Experts of a small language model.
Size: 8 layers, width 128, vocabulary 7669, 16.6M parameters.
Training: a variant of Adam for the experts, 258M tokens, 3943 steps.
Below are experts of layer 4 (counted from 0) of a mixture-of-experts language model. Rows are named router (the router's row for the expert), up (a neuron's input weights, with its number), down (a neuron's output weights, with its number) and show model dimensions 64-127. Each number is 128 + 32 x the weight over its row's rms, rounded and kept within 0 to 255.
After each expert's rows: "gets" lists some tokens that make up at least twice as much of what it gets as of all text; "comes after" lists some tokens at least twice as common just before its tokens as in all text. This comes from a sample of Wikipedia text that the model never trained on. Tokens count by the router's weight.

# expert 48
router [ 88 101 121  95 149 146 107 142  95 122 149  78 135  80 139  95  79 124 130  93  77 149 140 122  88 151 160 160 118 186 141 177 105 175 119  71  48 198  92 156  84 143 176 148  92  88  78  81 128 151 146 162 144 107 125  91 112 128 169 130 183  98 107 111]
up0 [128 153 146 141  84 107 157 118 125 158 107 149 160  79 108  90 190 123 132 112 108 153 159 115  85 148 154 143 205 157 176 124 151 122 115 111  85 186 123 109 128 167 127 128  64 111 104 138 109 186 145 113 157 163 100  73 103  61 115  58 160 174 133 101]
down0 [110 140 131 119 194  86 141 110  83 100 151  74  97 130 142 161  87 101 156 123 136 104  89 156 114 171 112  97 112 151 112  96 177 102  94 141  95  59  80 146 141 112 122 113 121 121 122 121 139 151  68  84 126 128 110 156 134 198 141 167 131 119 155 130]
gets: " H", " D", " R", " C", " B", " one"
comes after: " |", ".", " the", ",", " of", "-"

# expert 200
router [107 140 153 151 135 136 140  76 143 147  88 155 134 126 120  45 124 101 104  98  78 150 200  74 104 104 135 146 131 170 164 174 121 127 178  97  89 150 135 130  95 131 122 122 132 116 127 164 123  98 135 193 148 119 126  90 175 114 188 159 117 150  74  81]
up0 [110 132 160 144 161 168 100 113 162  89  99 104 175 112 144  90 109 146  87 144 137  98 160 111  92 119 148 106 102 102  99  87 101  86 152 156 105  98 103 145  84 121 144 105  96  76 157 123 143  95 115 156 150 139 169  99 212 170 156 177 156 216 109  83]
down0 [170  92 115 116  75 191 148 189 130  82 141  72 125 103 161 131 124 140 148 141 123 143 151  81 118 151 129 155 109 157 127  94 128 115  95  85 131 133  97 135 163 146 143 152 130 141 114 167 133 184 188 111 127 172 179 178 132 167 129 130 131 104 136 124]
gets: " they", " which", " ", " who", " that", " two"
comes after: ",", " of", ".", " that", " one", " number"

# expert 132
router [154 154 144  98 163 174 141 147 128 190 158  87 181  74 164  96 155  98 121  87 124 121 123 106 142 123  91 160 133 199 131 145  99 168 142  90  77 177 109 134  97  90 179 136 100  45 112 111  93  91 160 179 141 160 171  75 145 123 150 109 160 138 100  86]
up0 [118 146  93 116 151  94 151 135 149 146 193 125 119 144 147 140  61  62 133 151 168 130 132  61 165 120 122 148 108 110 116 161 132 117 132  47 135 195  62 129  77  80 162 108 119 153 124 114 170 130  53 172 143 121 133 106 122 182 112  95 159 131  87  97]
down0 [130 136  82 108 167 157 143 102 136 130 126 117 151 109  84  99 172 160 132 172 118 137 124 157 149 211 105 159  98 112 181  82 131 118 193 190 185  82 106 178 150 134 145 100 211 167 148 166 116 162 187  90 120  94 105 219 127 116  99 115 163 114 137 138]
gets: " —", "%", "\n", ")", " |\n", ";"
comes after: " |", "|", " —", " —;", " at", "20"

# expert 116
router [169  91 122 121 198 148 106 135 125 200 119  75 162  92  99 120  77 139 116 100 101 101 144  86  98  97  50 121 132 182 120 179 141 158 148 116  51 191 110 150 124 136 173  83 148  77 144 146 168 150 118 205 131 119 178  82 175 152 183 110 145 105 105 138]
up0 [153  54 155 134 153 165  67 118 139 100 119 109 150 126 150 107  93 120  97  57 173 153 106  24 123  84 118 139  52  83 161 117 117 126  77 105  98 193  83 123 127 119 144 123  87  79 154 147  90 195 165 141 119 136 181 126 126 174 136 125 187 128 141 118]
down0 [ 78 145 143 113 106 100 125 183 146 154 100 174 124 105 143 139 113 149 117 144  76 156 110 132 166 142 167  80 140  82 163  92 105 146 130 138 149 169 158 116 117 126 128  55 154 136 116 106 165 148 128 124 182 130 125 103  73 155 193  86 104 108  83 121]
gets: "0", ";", "1", "2", "5", "9"
comes after: " ", " |", ".", "–", " −", " —;"

# expert 92
router [154 143 138  84 114 130  83 132 147 162 137  89 135 158 163 145 142 169 132  71  68 130 201 115 133 128  88 144 128 168 108 128 141 148 129  86  75 177 139 137 109 137 199  81 106  55  96 108 116 161 153 224 141 131  90 104 165 130 145 124 133 127 118 121]
up0 [131 116 143 112 113 140 122 109  28 162 133  91 130 108 159 144 148 177  95 116 136  91 143 117 164  73 104 125 120 115 183 127  90 178 106 110  95 139 150  98 110 159 132 117 113 144  97  88 160 182 196 130 130 121 132 108 116 165 161 174 126 119 159 121]
down0 [ 84 148 147 123 147 149  67 124  98 134  74 111 127 123 127 153 110 106 108 181 115 134  87  99 156 113  70 173 100 123 162 133 148 100 159 127 152 158 139  76 138 151 131 150 172 181 131 136 120 173 123 166 129 119 112 178 125 120 166 156 177 168 185 170]
gets: "|", " |", "=", "===", "°N", " is"
comes after: " |\n", "\n\n", ")", "\n", " |\n\n", "1"

# expert 53
router [155 126 165  96 165 110  73 133 140 131 106 100 171  98  95 124 101 107  60  86 127 118 142 128 127 134  98 135 117 194 112 124 115 149 160  86  80 139 143 176 134 142 153 109 144  95 105 137 113 187 170 195 122 128 128 102 138 137 162 118 144 103 127  82]
up0 [159 168  92 121  78  95 120  95  83  91 111 158 107 104 114 155  86  73  82  99 158  75 123 112 146 162 171 139 136 110 110 137 168 131 158 157 148 114 106 192 112 133 144 123 141  56  92  56 144 173 143 119 144 154 118 112 114  96 125 143 112 170 129 131]
down0 [139 105 117 134 142 161 147  89 139  77 125 115 166 130 118  98 145 171 167  85 150 153 158 162 103 105 106 141 143 130 133 128 161 146 140 174 151 100  79 150 100 100 156 138 143  98 134 165 115 123 105  48 127  72  93 132  68 132 173 141  67 141 192 130]
gets: "-", "|", " he", " He", " |", " -"
comes after: "\n", " |\n", ")\n", ".\n", ".", "\"\n"

# expert 123
router [ 99 119 166  67 182 144 151 126 101 119 109  98 151 124 123 121 134 113  98  96 102 156 159 159 124 131 115 175 130 212 146 160 129 116 118  62  57 134 112 167 126 148 167 100 153  90  89  98 169 193 106 186 143 101 102 115 151 172 160 106 119 119 175  96]
up0 [ 81  73 110  83 128 107 132 113 100 178  84 106 177 144  90 164 169 165  92 127 113 131 146 167 142  78 113 152 138 122  33 139 135 120 197 101 105 111 101  96 134 150 149  81  94 134 182 123 123 156 147 184 146 134 180 126 116 147 136 154 153 118 145 115]
down0 [ 99 178 112 101 146 184 171 128 103 163 176 113 104 187 128 121 162 129 181 118 132 105 136  96 119 130 229 112 158 152 178 103 148 131  85  63 176  95 153 137 110  87 128 149 156  77  86 128 125 125 143 125  99 146 132  75  91  82 159 120 103 140 131 169]
gets: "-", "\n", " |", "|", " -", ")\n"
comes after: "\n", " |\n", ")\n", ".\n", "==\n", "===\n"

# expert 106
router [ 91  84 101 112 169 136  99  85 121 116 177 101 158  86 118  98 120 146  60 118  84 143 181 129 153 151 152 151 103 126 146 164 124 173 159  45  48 142  94 125  87  93 120 115 126  74  77  86 150  96 132 193 147 142 120  33 139 134 128 111 141 129 106 129]
up0 [ 92  89  70  92 142 148 120 101 103 111 104 136 152  89 123 146 157 139 102 115 137 199 181 116 161 135 115 112  94 146 112  75 137 138  74  94 131 138 167 192  60 128 110 125 129 118 105 138  63 161 148 149 167  81 184  75 201  99 104 124 145  99 131 133]
down0 [137 113  89  95 113 140 111 118 134 123 160 109  87  99  90 135 157 131  59 148 100 126  53 125 136 121  72 183 117 146 122 151 151 149 101  91  96 200 103 165 144  97  83 185 114  57 146 114 143  66  90 111 123  92 161 131 143 137 105  94 147 140 144 107]
gets: " B", " P", " C", " S", " T", " b"
comes after: " |", ":", ";", "-", "|", " Al"

# expert 219
router [143 144  95  99 156 111  94 141  50 132 124 143 135  87 123 121 123 120  93  92 140  96 186 114 111 131 161 155 134 149  98 174 181 109 145  96  95 192 123 154 126 116 127  74  82  46 105 121 152 137  99 214 162 100 134 101 123 108  91 144 160 145 127  48]
up0 [145 150 164 139 100 146  85 140 105 132 170 120 136 150 135  98 167  98 102 183 105 132 165 160 120  85 153  96 105 130  44  80 104 125 179  40 133 185 136 163 103 141 177 163  65  95 109 126 123 136 134 129 173  43 106 156 138 138  99 166 126 119 142 147]
down0 [ 86  92 152 162 136  83 171 103 119 178 140 103 115 108 156 162 103 112 107 179 152 157 151  89 165 150 144 146 117 133 150 138  94  85 123 172 175  61 157 145 122 152  60 120 119 113 121 182 125  95 144 132 133 159 134 181 182 137  52  95  87 124 116 136]
gets: ":", " dep", "20", "ad", "\n", "og"
comes after: "-", "20", "19", "18", " •", " Type"

# expert 202
router [145 128  77 119 149 145 117 141 123 181 159 128 189 130 164 128 153 122 102  93 119 130 196 119  64 122 152 147 150 154 114 169 150 213 121  91  97 152 113 168  99 105 166 104 101 109  96 144  93 157 104 193 115 109 170  59  98 135 156  78 119 169 104  70]
up0 [134  88  99  96  85 154 136 140 133 117  92 139 171  45 102 143 119  90 147 140 103  90 213 112 138 153 116 137 141 200 152 100 150 168 139 134 106 117 148 140 104 161 108 124 163 126  80 143 121 121 121 118  87 107 204 138 110 124  62  47 113 100  91 131]
down0 [134  95 151 103 135 150  97 143  78 138 197 135 169 149 139 131 119 148 173 121 159 106  91 137 138  96 119 105  96 103 135 135 142  88 100 153 106 156 134 149 121 150 136 122 122 138 137 134 162  46  98 146 101 177  90  84  99 143 148 153 116  95 134 129]
gets: "20", " |\n", " T", " |", "-", "\n"
comes after: " ", "\n", " (", "|", "–", " %"

# expert 198
router [ 91 120 107 107 147 167  79 137  92 122 149 168 137 129 110 107  97 141  84  99  97 150 137 154  96 158 116 144 150 184 114 189 125 183 113  94  79 145  86 143 115  95 157 118  82  43  58  77 121  99 142 207 135 155 149  83 131 133 138 123 148 140 103 139]
up0 [112 162  91 152 108 162 150 136 194 123  92 116 114 173 165  64 164  67 112 119 160 117 142 124  98  84 106 184 132 119 141 123 159 118 104 143 128 126 135  99  85 166 114 149  75  80 160 167 117 137 137 128 139 164 190 119 123  93 221 112 147 138 166 145]
down0 [ 92 104 130 215 144 120 137 113 147 171 146  79  81 132 108 132 109  99 116  92 123 121 123 154 157 181 102 112 137 137 129  95 125 105 136 100  61 121 149 106 158 141 169 118 170 146 189 131 151 176 115 169 134 115 116  71  72 122 104  97 149  83 170 129]
gets: " B", " D", " W", " L", " d", " H"
comes after: " |", " \"", "-", ":", " (", "|"

# expert 182
router [116 157 125  77 151 159  86 121 108 193 140 119 129 114 172 116 126 181 112 130 119 132 239  92 105 128 120 160 100 158 129 185 130 125 123 111  83 120 106 138  81 143 199 142 133  75 107 169 130 175 151 165  96 151 200  68 129  99 156 119 195 171  97 101]
up0 [181 138 133  74 139 144  82 141  80 126  96 121  89  74 137 157  90 202 128 144 127 118 150  93 102 117 155 139 130 101 125 153 105 127 116 137 122 112  45 126  46 151 141 134 122  99 124 138 100 206 135 143  98 176 188  59 173 155 164 140 142 168  91 150]
down0 [119 102 115 200 161 133 157 156  87  55 135 160 133 138 161 133 138 135 154 121 134 130 117 127 131 120 140  95  75 173 137  83 114  91 153 193 146 145 176 160 128  66  76 148 116  98 167  92 161 137 107  58  88 149 129 153 141 181 105 135  98 122 143 153]
gets: "19", "20", "18", "th", " |\n", "10"
comes after: " ", " (", "–", " $", "18", "\\"

# expert 253
router [158 155  92  62 116  98 162 123  97 139 115 144 116  99 125 112 141 124  86 115  80 117 190 118 143 116 131 162 170 154 107 109  85 116 114  83  58 144  67 181 118 134 153 142 122  58  75 135  93 170 118 215 104 105 110  55 132 120 114  85  75 176 139 100]
up0 [180  99 127 154 153 130 109 109 110 127 139 143 182 151 172 117 177 100 146  87 155 123 155 139 147 100 155 112 125 130 107 135 123 119  70 134  82 130 138 157 129 187  84 102  82  83 133  82 158 192 153 182 117 118 143 103 162 112 167  42 156 167 175 161]
down0 [114 103 102 155 116 162 146 146  91 102 114 102  93 136 128 133 125 175 172 162 129 186 194 120  87 123 135 174 107 155 165 102  99 168 171 146 139 137 118 106 113 138 169 125  96 154 144 128 111  86 191 102 177 166 159 140 129 167  38 158 122  93  53  80]
gets: "20", " ", "–", "ar", "or", "z"
comes after: " ", "|", "20", "–", ";", " ("

# expert 181
router [151 147  84  94 146 128  89 153 134 156 141 131 144 107 167  86 113 117 107  94  90  78 174 110  95  98 163 170 147 195 125 155 159 189 125  97  63 170 128 126 127 158 107 152 158  88 110 134 127 198 118 138 150 134  90 149 163 106 157 130 176 138 149 163]
up0 [137 142 176 132 176 195  95 123 135 153  66 126 106 129 219 104 174 129 125 110  68  99 169 176 144  82 136 164 203 122 144 149 143 168 104 126 139 101 172  86 108 117 133 117 143 115 177 113  90 207 123 140  92 162 137 134 122 157 152  93 149 113 166 131]
down0 [127 134 113  68 136 135 151 124 153 128 148  57 125 105  84 182 118 104 130  91 158 126 104  98  85 138 160 129  23  94 133 152 120 104 153 165 150 126 143 129 104 131  90 132 150  89 159 110 110 120  99 191 146 101 167 153 131 171 157 158 103 142 110  73]
gets: " the", "'s", " The", "The", " its", " new"
comes after: " the", ".", " of", ".\n\n", " The", " and"